Experts of a small language model: width 128, 4 picks a token.
Below are experts of layer 4 (counted from 0) of a mixture-of-experts language model. Rows are named router (the router's row for the expert), gate (a neuron's input weights, with its number), up (a neuron's input weights, with its number) and show model dimensions 0-63. Each number is 128 + 32 x the weight over its row's rms, rounded and kept within 0 to 255. Numbers have three digits each.
After each expert's rows: a language model's description of what the expert responds to. This comes from a sample of Wikipedia text that the model never trained on.

# expert 26
router:124090102138118128131141137128096082088116108157108177170133117149159049101062126185138129123137118093123102127102143148093124153089106093140094143169101111128068132191211076135107164140102140
gate0:103143136104099075126129138138067142116127146158073128149158118094106124107102083104104191149118107157161156171127164108146169160085067132098119145124104108162097130138110124182160118112150170
up0:080156164141114098109139171139125094099161095140103133144163118115067108102068093154057159159123136086114099178147162140130121142120158126147160152062123170139089116154115135169110177101094169
gate1:118173097098141099164150066103091123109116111117072159125211136103122088100120125161106084101116126146138123160095184098121181163121087116142109165107160083158117134098120106105142136081125121
up1:169134100155121126175117114096081118124127164101080126121204112091077101090091155105101120139152136136136103126149173162100162127130129122190160096077079132150095095182114107132139160112155124
gate2:163158132121046120171089105132098162089155106071147173165109101141140136159115191128130095155120116140153166145127120156074198155136125144128125167053165104113156067148128112147144171121144121
up2:125151087111101067216075126113069134099160104090103165112169140150125105115088135137118109157123126150153154079167172136172187191101122145113096166096138098161129126146130119141032156151155129
gate3:176154087078108134131111069134056185099162117140146123139091119169125134117083099119104074143139104110181146116190155165050129084069176117179150165136201123175150156133094127150146127116120102
up3:146158099111113121120145118115065169093114099172125149099084125145109100131081087096107122135111087157138149122187162127035200123043169104162137185146190103201141133125135145128122178097094123
gate4:143137137089140095184116120160128178116063063132135176133181127131122144103135145192149073086081164078128112068139082161128137169078181093139090161116158108154138162133105166108142168114157102
up4:174122150059180142135131166089106151087083115060111154149200161145155178156106148176126078127122102144188160102184099134134145132055118094148135120091170112111114127139122146146151175113172107
It responds to: Tokens inside pipe-delimited sports and results tables, such as numbers, colons, semicolons and word pieces like Fut-ures, Fly-weight, Cat-ches.

# expert 63
router:137160107133177106110209135093189128132114163133134140104144183099152105117099181081103108121125154073136104163173127116065104061074074135157108131133082131083098181171177146139133167119138099
gate0:153180093123116163166117112110104127123115138162087157157164151091111147144104123138116121103154156163123146102172120150135165081121080144181121133134136118132145149113102134190145185145162122
up0:058183118134122131147146125090084060163101154156146126110188159131129198108086186149110107159176171074177159110120138116130136072133169133134118171156150103097100159120135119115113139203120131
gate1:126111151097128145130098134120176176083075116192087152186131164187074128197071196186173115139144142181120146089179146143101134058075088132211092141162118086114176189133121130096113138134130125
up1:148101111145148157077086132163153119086140111128148092156108167167139126152117136158126165135185134116147129152124183128091132073097100127157117105126119095100230156096103128025141147169160127
gate2:143087134157119081200144089090153133127153152082115146113071116168047143132083124087157154171137091173098094170123158062101167140117112130123092137104132149130141092129132152087139190142144146
up2:123141104150132057096099112177134128112148144131114144142126152067159099144153172071082207117167113149149142148109129142099154171190085159077075113134140117129121109099117153133162141142124084
gate3:114136129086084113179075089145085131127094147170135079130095133085129133150102057186132131172165121130171131073144131126183183121053227130187096178149148085162087168113145100141119123163119125
up3:125149083126134126166082124154117132140073157149150127102137170092117117176069096134106157124185148096203128083167134156169142121085204119153160123168134125120103195168114075138088173166131134
gate4:091140116092159115130123089079066121119155146138158129112153138101152094117171131143132160152211165114139095107082106113168182132150093103116216157096117091161100187133141130116129070150090097
up4:029147086142153129088137130069025129116055108122113162109165145107157096149161130102153161165225134080159108104124115135145137148086144133150128111132115114126165175126124130106140110151112125
It responds to: Syllable pieces like an, ian, ak, in within foreign names and nationality adjectives, such as Italian, Bolivian, Catalan, Narayan.

# expert 20
router:109151138142183118104180086101172140145094164141129129121148144155109145135059172117171083145135119125137151117147150148157099111095053152152123120097084121118110140096155070072191094077112119
gate0:067150156113149090106129119115107152127162146131132083129121113160108145116147152128140077127135116130128120114139117110145131148108128087179139146152121127096053097095071169143132104238140136
up0:107146171129188099114161082118104097146111137089153147198109130162097149128133119146126080119130103091183140109171123186123166125148164128123132113092134092092125082117116121121198107163124091
gate1:180118125134169114129122122172045107130117109134099107087187105097148168107118176174070107192133057159118147126072132070145149129118135149116125140156120040110024127149114129097123146143116108
up1:128131069114119120111113088191130069082133111183153114076157178144137136056219181123168142174131069174157102131053149124135126134106136090133099120142095081108064140135115122084109114129111110
gate2:120193115151120117121106065109125205098091135121106106067089067219082133192119179196146153125127092185082140066145126140112140140053112095135143136145134108127107127146102139101116129147097106
up2:103146112151121074154093115158131165101104172122130127068048124158165068163183142144178146146128141198083192140120119135141131169108108114097109115068131119135152071135133107097138105178120136
gate3:166152100081121033127122123078167156139105153094076095151087124129120127092107186147109129154069077172132158067104144160163133057112129115116146116116181094141094145082137170112154145157112104
up3:128155129109181086125128098175137120164067113135156145076154084138094086098145135121131092132100133129109155059108119163119125068126174171099113097134159092079119129128150141092171128161071157
gate4:140163134122108049122132066105103118138132154165077146135131157153088108117097107160132183132138063159112157140139098133143123118107106127195059167080095118085096116101158113045144130132124096
up4:139078114123170198203090118145117172094071102166130152156117109119159167107150145141149096114119167108208198159136080145124103105131113102146151129166110099121059100134136137140166107136096139
It responds to: Short pieces inside words, often t, ot, in, ing, as in Tur-t-les, mon-ot-onous, doxep-in, frequent in chemistry and biology text.

# expert 7
router:107155148146096113153160161141150172115137121151125118105144146108137171096149084155182106085111143112127191155078125097105121121097091107147195156082105154151149082139136097177122147161198131
gate0:130095105148174141166097147102063105084167157075125122123143089097098106137105168170174091130092129173163161086192104123107171142052129164117132137182116113151132127124074149128092160150146106
up0:138129127147157125162083171133095060139150175077149101165151081098106114140097115186129098099156151151132159137189139095047151156122183142161148175093133135117152144118136179166077172129162115
gate1:127182171129112152087075140139104135153102133077125067106125146166052157140152173067129132123167079104143108155131117139108157124158160158158134110118177130161186131047045104154140143143147086
up1:056111100140099117125098117103139136154136177119089108146073167166121150124136180073067180124152135058121091198113248168140106113161156105129168139142129134126160142114122142106136156111105188
gate2:119163109193119136151104101200083197112148162121125179167142144094123122135137149129143128168164101114129101180116092147145120108114069151120209130138153113147156156090129138093199112150090103
up2:075110110153114166130079152184096212129129159108124123157164135116156162171097132146207129108109108072131141114114091165208128086096106153147181101210085094172135078146077177113168158144109082
gate3:143122120114122131149102131120184146094099076184115117105147186125095140098114166088182134145136125098143136140101149091097130137064146094146127154105117169125076094069115171123113132159158079
up3:180085104098074099075130092160123153088125148153080126060168176111156145102112133084162110166104116126118175163145106140135125141068150099114111145121143150127134150110104144149168106158169100
gate4:132169187045069173124089202136141042141159124123103114137197096148114110120134141108145137181144102140142147172194143130117107116173136141190091137131172116087175108120071155106215149140122155
up4:112097193074096152074078168102119079099180126132145129137134159151114160098125109168119127146131115172125136138141151140129125105151112125136106131105181119094179150157057076117209186152185112
It responds to: Capitalized label words in infobox-style lists, mostly Location (within Italy), Position, Date, plus name starts like New, National, World.

# expert 28
router:085093083160145152111185146150186096103115086144162152099115160090163110133143093127172136073121146123106173145117162094087069184128108108109135094095090152120118116139183081122147108087149179
gate0:177157166098094104125063067096094125117120123072101095138129101147077112129105177151109156170131106125135108105122065182147204089091153139157086131120149094137127169114074177145157185179126108
up0:175149105137161066067134093132171111095178144078119109158078072125099107118131159144090093197150161120134090109128086142150150136128138148097055128115165127118078074141076082136102092132108135
gate1:152178072149121125193099132161108120153118174110118204147128133126140115150159084172160137188130116156168146145142103133176140161102137161073178129142151102084124131118109173077145145189113102
up1:088114129155117174167091148181107147131142161186160122153145144129217126069153102162105093211109099109179136079102147165142093118106141181159122130142135092202203085120141107112155141138137127
gate2:176177107113097059148077109108124154127152129096121147141119126176095122125130135116147114120097099122143093141110135173146136070107139125120115167137146142180149165082088122172160187144066102
up2:128136165146165096063098144159116096080116125136157158172140115127128109103102130148099138179095147157149163158066115200121123139111130145118195161079145179078151126139093131097172109116112073
gate3:141142149146133160162120140172103121148067112089093102115155102148064120137069153173129063180121116108144113142141087141162168107084164135097084157144166138106156118128077146127199165147113132
up3:150152110108093088103113153083116158105147151106091094160131154159133171103184141145117133143070105123137170097175130123112140099111115171160125156117191113126081164130144168129143149155101103
gate4:180158118050093129145101090073042178136148108115108128159154134148095131092112133139120104133135142093131074118152114161151172123110106150131102172137187078117111141116094182133085147139087080
up4:151113088102101113098103129095108143137165112137127165162142124121139149102177151145148034117114163114122092075090155106148105163157106148095121131122151100082071132132164158221094100070104154
It responds to: Final pieces completing a word (trans-form, news-boy, Fre-eman), line breaks, and filler tokens like the and commas in lists.

# expert 32
router:052105102124148093093177146111166113132161121147204154119078181102171086128125095107146126086120121119125177170139160101118085177149109070086135100080112142121121090154190079133151119086180154
gate0:110138164112146086136134097168135143076120103113087101146090189154123200175099193135132136154172106079144063104135118177140160090135135157105101112117143120162178086129103167115103166188125063
up0:110103196094124126114079136116135134101134117086116101173145075194145114091106142156167044123093176128109119091115093175148156055148081108132147212126118099105069184125105109149138137127046076
gate1:177134133078111110161087110125115118130086160087103118090118102155088133113111131132117177171175085131119123114137126145189174073174157182137116109163110101155138148086119194149052178153104132
up1:118093076158136091121141123089107111140163182094131186079086101136146119091155067127054108122120098145170118123167171162189099119136155186046119110167112124155148167145146113141048159149113089
gate2:191181116114117160167148102084110126119130156091107094072130091177118179140153113138118134157132081132163158095148124130172140124112104089139086162155127127191122126151138147121153143117111112
up2:179136218129162100087084169152155124125156111121132180134144054134110096077148146121137074126111135128118121143129138127151150127162135189112095077146145143146141123148101124114099158156154123
gate3:143212126099165117163086127097031120131124162103105083173103125151115131116141192135077122157162085155147112096126092124147195070137161127136120158131163121137097135103086172100116149192096095
up3:157125165175114109087115062160113134104115148113124159173133096116095111197130167102169124159167123109133094141091104092217158117157089159128130137120016112125152152108116137139125135142081136
gate4:181129132128115094149115079136111140149125129137101122113091105168149106128118116160086132159179124100196080042115174165129166048086137123109096140125109123122156090100087128097115151172138108
up4:179156130132156160135074096140106109067061169094100124130134152158133143161116172127132118147105117121136114128153117159123166158163159161185148162148145098095105164125091128143152127196105070
It responds to: Commas, hyphens and and/or in lists, plus Latinate prefixes and suffixes like inter, trans, univers, ational in expository text.

# expert 61
router:118084107090175124084135141123136142090109147127165127127138197098211166045099071196107114145121134150155149107139114167134173106140094107160166082147115091113150132146176118072152158126122141
gate0:139105178114128103153076162107138131160099146143076154152129136176143172106144160155110111084133143146120081147163141136165142111095201160144146208082215168119134120180130144103139115146096122
up0:171112188090134140156124134102131136143129104101109094092106144115155178055131135117113124087126129095156118154119153142136152073085123089160145149110176153135169197107145152133136109128120109
gate1:146188110053109108126081145144022127115098166146104140162154129132114123108106113155173091095129110167132080076143095164105168108153169095185124100155105168106079133110092176110147138128149090
up1:128164098063115142095126165152078126180075128164127116141178129117160112101124141094209119123131091169166105128154139142074148131136118161183071124126086129114123153117089191109137158149118088
gate2:157136155108139104133048096160176178122140139094187112094209128117134174102110111118091061161114144169122158117135077157154123068118109192127160146122107114155112130087136132095118153136102100
up2:143125130097123145145096102184157165156143135112161096095190121146158165090137116111046072136111114150104154170143088159134104067104122226143132169102071122136099112115141129101069124132096127
gate3:113155174104155145152141201160109121053117140095128093158205098133092135110099126162144091094145136153145118091149103127204154104154153170169151064126176113188176167147153145173157147169148117
up3:171155072128118142141132167155116120094099177109150086165177181155109140100119132146151104105075072142105178158155117113106127128140153165176083108145193112133196184108140153120184200142158112
gate4:208162124109153121079146125100117135098114142150145132149171162153094161063102117128131129148125106174162171094171057125143118117108045158116127142171119058139108138103124133137078185096067098
up4:055139119094107158159133120158146125126138068134098088142100112116101123128147138109041168144135159136108094194127074125145132091114146209160155158079164151113057082158111115143069098121108085
It responds to: Subscript markup _{ in asteroid designations and formulas, equals-sign headings, digits in numeric tables, and trans pieces as in Transit.

# expert 55
router:147133020173186163106143159103147161098101065157164162116064146138111136161148139130160149137134160137111103148142139140120169146144150106163136107095132129128121155173173213135077140111154164
gate0:093086120148090139093091115145156117165101150160129065109152106145133129153115108106136158174166073109152122107162086111135157082077154120172102143074129151050134106097081126120107137229079131
up0:112114124095085106070116156116119122133174106165109097108127074171128122123116114071114107140146051156094119071173124128154088071088103117121078173103117090090132110047109129083114149133113166
gate1:044111112153136108116113130083134188119174124111133150160132119249123146152169151125120152151166117071086083087119126117163154123141129141146161106091183134132100109122121151153076139094111113
up1:155124121115148155127111166129113115096125068123109124095117161133148086096122138105141135151114123173167155121157150074107180208049112125159112123139145188075123139121104178134117163136148112
gate2:155188115154167081073072134129137107155144144107134138165128093107092129133083182201137068166118121134114013138130139135139142097105103106148173219143116150130153140094119193126107118165118124
up2:157155098146142128135008114127166127138146117119159133173108087125148163133083181145128107185147154130154109152156169178165164093191123111094164206108176093154161112108133181153109094176048143
gate3:123155090128142146158121106145164134159083122123121108174123151145116088153095120144097115158136157052142140083181125092155179134134124110134164140124115101128163076085110201162109100136114126
up3:107142171172117117129139069069137135155133091117107174179138091106132077168109072153133163135135124089113154088133150169116127117115089117157101154160070153137147077093145076124150106139124160
gate4:110112110142150119090086127204128143183114179177137125131167214132121093108099143095094120128076136101107123136086095118146178115089106128047155115150124084091127129166129153099116132042119087
up4:146122069155153136143102141146136154101075144138157116091089218189119128135169127092153110153098085055142158148115167104144211137116120123110137108130157129162117144132099175152079138104096094
It responds to: Commas separating place names, dates and thousands, as in South Uist, Outer Hebrides; December 4, 2020; 8,990.

# expert 19
router:100154126134172128158163118122135199205095158128143093171177076088135092189127126114152107131137094143077120120131162148149114125133101178105175165155165191144099185097094081098140174129166150
gate0:128179123073104163110134129065111158123130131142076140109125080137097144095109098197076111136106105180109082124173113153087164089098146122195141161131102090140096191073071167087086166158050142
up0:153181140101127152144116177087103156061090123143118151097121144129134148120169120140117084161088094110113116145161135151105157073112098099185143201145135159177105138071056162100056115134136168
gate1:154162152086172138148038142083110165114118121138102171104101163110123166134095137111137097113107116035170112078146156151163167121134126118172133136141137065128164135080056124096139138123144106
up1:181168136107158156188099137094102163091134103144099163131099176095159090165138142143168121151115141118160131099140175123158164112135126140190092144097133140052118145152085127098145107094182148
gate2:176130097089159101140157081138167154156104136096137160181159079094134186103099121124091144099155058171099132119166112126178132106138162162092195161098116130135116141124138108150140163116105129
up2:172147118100162128154169130110065147151102156108129189170143084103111126079112136143052108125132053182115135142255109150162129077120176185125205141086160112120091102156155134136127159121112116
gate3:119115148140058158173121142188149077157127108123055068137144101128127122118090147094134108105110133181077196137092065124173171176103132176148065189100147148122124138152070151144157124160037125
up3:191162062117148096161119108144155139156069159090097104149105167118138159155067092125152108127157091166098114133077100112180112175165086111141138136109110140136099141131114116145143134150102164
gate4:110065122071122158078113105120059113120097134179114079144172141159099066066103111115152133151115119142100186100163114093166148069177142151196087173158126148079136149121051133106130126152108130
up4:141102179121133146097123168173090146137077166160087069160136140137106088106134093133178093137114142170099144116160072105150126054182148138183146129099184173083142137124049076133162096158060150
It responds to: Line-initial table pipes, plus time words after prepositions, such as As of 2021, In early May, since, late.

# expert 39
router:080110146131130141088152170169150046141155152167172203131100119103068115186082147170148192166151131105171162156116132162102071118173115088109121123186133078154116154094125108142115142101137161
gate0:164075143138141108094155153161112097168090135119116125123194134171107176120101105156089132133133130088170122136132119199133118149100178114086126164186142076146152168087063147103096157141085056
up0:123086136112129114101118151122157083158129104154151168161146157159096110127086164150136149188171138103175125148152116180119132127091160126110125132144151090141148139104105173121122166111067097
gate1:111127097166118110112089146156139116116075188121099124129099160081128114118168147120117056135073098168177090091184133110170142104122188091172129159137127107145132151127079108105100129231108076
up1:091145121162160081075086163144114077083091149098086155136058116128075150078174139146152082176104122139162080134126118151163120090154137143092090150160136093153158131147046096079124099175185136
gate2:127142186120136055116141133157114114036122137100159127145146199168096157090129129183148131143104071130154063163135089140137153139180064118119112167206161050169159138107092129155107066116152149
up2:079153120163124099114138136129138119131139157066127178144005091111038115126106131095071124130099132118118189107171133110151148139148133104150137111128074143113142089107053124059135151116185158
gate3:102095137088112147065107130134114137166154188105146148136103072148045090123165134079107206137164127122154128155063075098169123089135135197113147145124109120103110147131050135144065144121108118
up3:083104153173131168121122170143092097118064154111147149155159070125030175118125126129142181089150077124150132190103122124103117134095171176169125120105112085147163099094074107137142194121107131
gate4:133161098121129143091132093153133137134151125121096122116163112177149144157083118126134111135185101120100185152128133169170134098122180149144135170128122110144120134147090087170172154113036133
up4:150076102112135194077076117127148112126159134157121109107161110180140137183099109108154166164150133159105177127078131219120119156083146123129134153175117135106129093113085114152107075116084136
It responds to: Occupation and role nouns in biography headers and infoboxes, such as player, politician, cricketer, botanist, plus line breaks ending list items.

# expert 36
router:079107137157110124141135153172165110157141085106108051136112106146163146156137158157160158075134121112172228148104127108106100143186113121084113098128134121143173144148122096106146073145125191
gate0:119145125111120037131111169126100136088100073081103110085141084183125103158129168152167182143199114096136138129146120073161209159061086075111130124176179112096159155129104117113086128163129115
up0:113175181106120064132097166113167170116071071123132088151129146165133116164136136192169158118137109104139175124173106087153120120124091147098161101170182098177147150144104120122117114176153116
gate1:133118082132150091193123166136087161140096114090055104156153114177097110155107146162093159185146105114112087093195106066145178126100103085162096123137150117111106211117130118175064097138107149
up1:139122124153136119138058188143084172128145146144064055161085235167090125154106153158071133140115096088117115143226084123137179102119115179133132121099189078147120150124111097147112118188111125
gate2:104201129069131121144107136126123133075170158112110135135068147153068116118132125139142113092136177206097132135127088143156117126137184136106154134140204152139109098135162110199192117148108150
up2:124186183121082088140078190152131149136153145074122108127076129067126172099116144149131128129104153097158191164169096110145144105121154153100095109091169139130107121137136114116176126199091159
gate3:145086136126144108108112120153084129118147131151120111126090120223103113175116208140077123166122069123178114111185097135120209156170170142124100149108201080072122137138112102108188150086083103
up3:117131142104134152112110109148146147105152053046103085118100080255138100143152173155071138124106076112190136123119134127129153212160118137120145135104134148130106141155124098095136113170108105
gate4:098138097130072133124070139170146083136151144083140057152070145142120137133165141133088059120171119128163166155069085145157088100149135136127122150094191115128143135124136155181186120131134096
up4:090151158136119120178122183121152158140157161079065076158122128105130136184111128124101112123112079114191114189151120170132169039147166162096153084106126097151169138143152145130123110165105156
It responds to: The preposition of after nouns like part, source, final match or foot, and the line break at the end of a paragraph.

# expert 53
router:071118082162164127094170118133215100130139104148157123110089134095158074126124103129151152088109168103097198132105160110110068155160083088114144116100089138117124107148209073099135112085143165
gate0:148166096074123148077095107116076121158104183161087111156154120147118123169043165133136098179178074122134142090128112173153183055105113145130125179133117148111099113089147156109156167141129099
up0:105145087174127104146150103123171111184167148067063152126102115106153132080189103145068144146163148119117117141084138127096129129164156154155112093162172125098080106134156118030122108049119127
gate1:145137104085135104129054136138113140119102148129142097096121170125085121155074138133141117145126130130142131165143050132082152134108088099148170172117125063110161137129052159086124122133080133
up1:121154097094101055098111121135112138130177116114185152115193191126115125103152098132109169175135165119111170133217141145085188067147187128148160103104130059147132159158122164150084161122171121
gate2:133175123092136126120096105090068138146100160087129110106168088130066123130093142099103100161175103136112111113143121166153215124099141154154143121138131074146103136087079194107112186137139123
up2:114160155116087142108106124061085132140127183070106139138139072164125131099112094076130070212146139185158096105103147159143166117157091128067122121126097097171135117127139069135122138135156146
gate3:160175175048122102128127142175142086090170126113126146132102156140102121137139156201117176227081127154150093099141108110140138123024106120130125126147187086136170172139102108187147093142131067
up3:083135109135048118203119125068068124122124141118096125157090179102140141144089149141131108119154153105127179135083129119186083035211175101124089182087162145149155109149110140073164146175123091
gate4:170164128097163149146109101127090131116193109118115074155122147171069145144099130129104159150153096184177145146199158139105156061077118113146177199093175099127131201083114130123141162143146116
up4:171106136167113122144092128133120142117124145101135116132092130137132187072118172146108108120141113066123087094122180210121149130151176200117134185134164085156135127124111116177140120181130100
It responds to: Empty table cells and pipe bars, special symbols like × and arrows, place-name endings such as -shire and -pool, and before.

# expert 62
router:142084115123135073135175138102143082135090146136131113113123103178095181087099178100146163170107134083125080159141190110101104167090098160106166154166152105132168159091110130115123126179117110
gate0:110153134140080105142144148136115145142111142092096054155140082123094135080091144160136146109187110078184143036125137175146113146045105120146137160114170165141113121112113101117133119167127054
up0:148132125149069110124164089114055122156064134140062144083119053169107133100115093162126174158136122153160141042145131136132109128020109074197151136116126132097139154091097099060095159158125102
gate1:119141107070094134115087125132125157145103091119122048090082177157149152103113178146127096151124135153150133155120161091130106065086137143113124105086192114130124149138107151150188123149093152
up1:129151143117221185138106110143139105076057114107162062090131124086143100134127115115141141206121142169112163149145121125096130094130103209138153149126120114150103132149110131131153145185098081
gate2:156147108124100086170148137136139161165145171139062112139154140212118103130126148140125147201110127109143065092076097122109155107101148117091122095117120100057138172099108159095163142187104126
up2:145146082153106114171118124173121112120114189160064119138170159142154121067114147150178071201064106094160089123068131113122135142134147158110110116146142090103156163094133186112135117146105113
gate3:188129149120181112181116126127129156170102155144135126137075182115091148145125183096138135200101147123127102107166159149154142105133152135142135171161203092151131113113114138120110162164114130
up3:180107162114141082180141099107103164132130168132135110108126106142086160179110154066156170172170087118153061144127169144148107136137137143172140146150153090178123145093141166116111187094112062
gate4:161167170104077074114130142142073143141118102121116114174172078125101131055081096198116118164131137113122164132130104128140130101122078191113123148164110100139099151079077146133138135066071178
up4:134108036052145097117109074129113183115112120153113160078090141133134056110193116149154161118150140152101123115132065105079096178148096129091117143049087113105137078126131115143133130184154096
It responds to: Articles a and an after is or was in definitional openings, plus separators like middle dot, slash and pipe in data tables and infoboxes.

# expert 52
router:219162137176184168158152126154178140088129119138107160126124154104188149123143078156183133143127144121159105126149123079197143186068138091130161200109103088110074158129177088156149109193142117
gate0:201142164088142150155117144098152099083146181114114109096170176157137174100122125128126096207103145152169116146163101103089172118079136124150142148117141045130054119122156124128132136172119157
up0:222135183127179128137106157133132164111094138115106131146165197164157144100126137091176143143109130137180140149144090112120151165041108138167198119109150102196109126126139111142107184150109129
gate1:197131096136186140153057132161099180132028171127164137131178098155121064141074071167162140156166127131141115106106123147206172107067130121143116138118111122177132138165117109135128110164125118
up1:123135167144173101132079121115154149089143136136095143148138154084105147164186131081083107173157129196110118096162148148079090118110088180087144158132190100131147141063118098134086085126178122
gate2:210150155130167130117118141114130146166119141104097132084123187113122104121117143119117100169157126143138063095085151176164123085082138191125217156124128105155094202099156119132155111113157135
up2:147135185101127137146129085118087186148130115146131115143153179152135150103130133162095077135168123186166123150098147154171176093145185132137199198085177138116098153093148131132117136124121128
gate3:191114143130167134138124141193167111125111132118144118104128124167132146117137125095162121149139098069109126064202132112145159110145184130106183191104155084187116146174097080170149135167064125
up3:136122111084135119108086135166148099122101150140107133137101113142127146141144097109168205189168164129138105045135121123123154117062181128133114149101130098085135135140062154090105130179122187
gate4:103145125138091088181099162116107175109087117123109086139137135109110116176132151124180148153170129171146145094171157112120222122084168121154153180151118147080108151089158148153100167152121175
up4:108152142097097102128153137115094184105110105150132151123128133121141133138143141136176106150156127145156142087198127110164183150087152151188157170103142114115084131105149148154094151130156150
It responds to: First letters or syllables of place and proper names after in, to, the (Be-ijing, D-resden, L-anark), and sentence-starting In, On, All.

# expert 11
router:081100087158151144105187142149187098103116088143160149100111162092164110136138096118174131075121147125106166146121164095091073179127108111110131095093093156117126114135186082117153102088160183
gate0:122137150103100142142087155139107112122094125113113131159160110154109173138107142149123130171119103171189129104129102109141155084095126111177135121104136063122126165100028167108149162176142053
up0:131155189087080125162121148024097130115086192154109146120146148104105116120109124159137087181153110114104131147198168092125145075134108158145084159119139158208109157130103166116117109177131095
gate1:141136149102087145167095090100104163152103075175101134164172066137075123136075132137083093155158139161149097154166135151126166131113163145141149130159160133140109153121103143127100154151070084
up1:142109112146156176132171120194114159137111087140177116164102184091124171202084106143135103075137128159099100117191162144131096137195182138130110180172152118113100128130130111128125102095137161
gate2:143187108150120148228115093131105100148071128089115172147094114141097113160056159137116141171153113082117073105119107152145182072091114094096075124127111101122109142109105176097102176114113122
up2:185131132132125106176105090135102115133148110166109113127094105155111160121106125151101126164136062126125096131104102204148174053141143107083085155066151125159102118088122161118146170139105151
gate3:188129147107125152132086116107113105105132089100102144119134183143065125109096119121115128150175137085151127136142096140127154098057166124142108131145115124098113171101082149107111161230124106
up3:101148102103127132156148132095139164198121178083093098169180057129071095084076168145144130150087094179129104089142119144144116171157160117096069197126123131123126128163076144153147120116156058
gate4:168122111105136123112060096103146134090149105065108103126169124160116144133130154098109087106150067103173152087165149105152141094103116160142121189135155121122120119084018235105105133142130109
up4:156152098104028083090133056073155119162156171147105166111177160083154158141150101142121089121142081157087071116107122158128109101149175151101135129103117092109111127156144093119159105082168135
It responds to: Line breaks after section headings, commas, periods, table bars and dashes in structured text, such as ==Administration== followed by a newline, or scores like 5–5.

# expert 41
router:081089079150140142089175161138187123119119092158153143113102168108155089116147099122174132074126170133092179141115156077098071180153100126115136074094098151110108116122196106116148094078150188
gate0:174168109094125117115065125132096119097107129084146106136176139163117125096108135101166102165127051107133106161140130100173168108096151111181128129107197120126097152094096152160066124185120135
up0:141119119114123117138127098153138193159138114148142157138108098108101124130153121127062181139172129116134123138103128182135156091159127153099131127169128118140094181141163157114194165122070126
gate1:153129115081120091171092097107094143109091132119101129166180141157097141146093165137104109205137089116162117161166115160161192101085156146125116155156126097156130144097084174109075161146145146
up1:197087101084119117135086163083131130080104105120107175142150148167112093191083183143142031220135141118151138176166119104093157101077156168069137134105135120091132133097142175107094114088105173
gate2:158120103136118058171084099138154092139073131130102084131134125148085105125091130162112122138177092120125086084180114110156136093082168119097172159141131108141141179143033161108110136112122091
up2:106085153134140124092146123125134141141060190128133126129120151118126125135056170119100137114173128170145095051108235110139102120123156148107214158110149093126166191183093139104073177087108109
gate3:189229099139173114090096154165077150167089163091105113140192151158099166126107129136110139143183110155110125139180161127163142093120180102104155178118112126098122101116086148137146138117074105
up3:123195100159181149137117202167076161140068100096104119144229092094136132153128095046113110127125060126093087155135120152105146152146142130143118187127083127103112067113109113128122127163100108
gate4:149175178132107133109061101132083150150110162121102138148132112166112123110140147128155075194139051123127146146075069165203193090146137090114070175144167104176138128131072079136143153190151076
up4:136167126082098116175068137112135092185157131151115088184146140118134160107144149132132100148147117154127115123124142092139166118169098149131147156096107065133158103100107123147191162113094046
It responds to: Nouns such as music, guitar, drums, vocals, energy, rain; single digits in league tables; was and is after a subject.

# expert 37
router:139100134133136120166128156169151172088102067135151150105166105146143076128100136192179130115109161117190154121104106124107126122148159098078100120111116115136110124154110233104078141170121150
gate0:110126118130126134166119169134102122169076094121119150139152109084101099206103123147174096119120107161115114094158065095132097159122130126131146153088142146127103109106074218094175153150130148
up0:091093122148128108102121125144141171107107099160131114140157152119115098142186154166155155114122114109126133116116129143100148150191103106120139156073157168155186091129102215064110148177141178
gate1:201132159109042205159145164138106126121143132124080080117161119154056175087153176106139141119119135171140141111120150162137113135146157177120096121167131124146140123102140078133160152175055079
up1:158142189146116186066125123175140097153129132151085066179090151136124123064173137121174154124119126143124166101114168054098114117088129167114108175197123129118163130142146144101158179154064118
gate2:109129175153103122197102125143141136090079103114194106182150076176100130089118158158135150103128125120099209147131125089070103109084101104138082119132121167165104115116165185092179135179128215
up2:089199147143148099140115133228131093048158062098151173166146168124132120111164165137173168088134142099118128109122065111124128110118143093089163151142114192143132109155138164150162140157118117
gate3:134114166132136156171095143146143138145067101127122155149125106144084160125083129130100170132121143112161079184144109179089150111061153077132193134124132182089186134103093201102038145174100142
up3:128143161146085150109078128137138107110093053143103144136137131111090157126126119198119158150096126152182132129151087136052129092074190205057116131166116168092096144120082206127072131156105139
gate4:113177118131130104119112155124115111142118084162168124034122093127089099090165135106164120128161196130170175142133057067133146160163156085122126162162130154114092134114072149123075105118065118
up4:097198147125123032175147143130132076173128089164175164114097125123155106101137092130141120134097162131114120145127128142140143095140176103121119086127106146151074144157070129130095113234093083
It responds to: Line breaks before section headings or list items in biographies, plus inner word pieces like dis-l-iked, overw-hel-med, and al.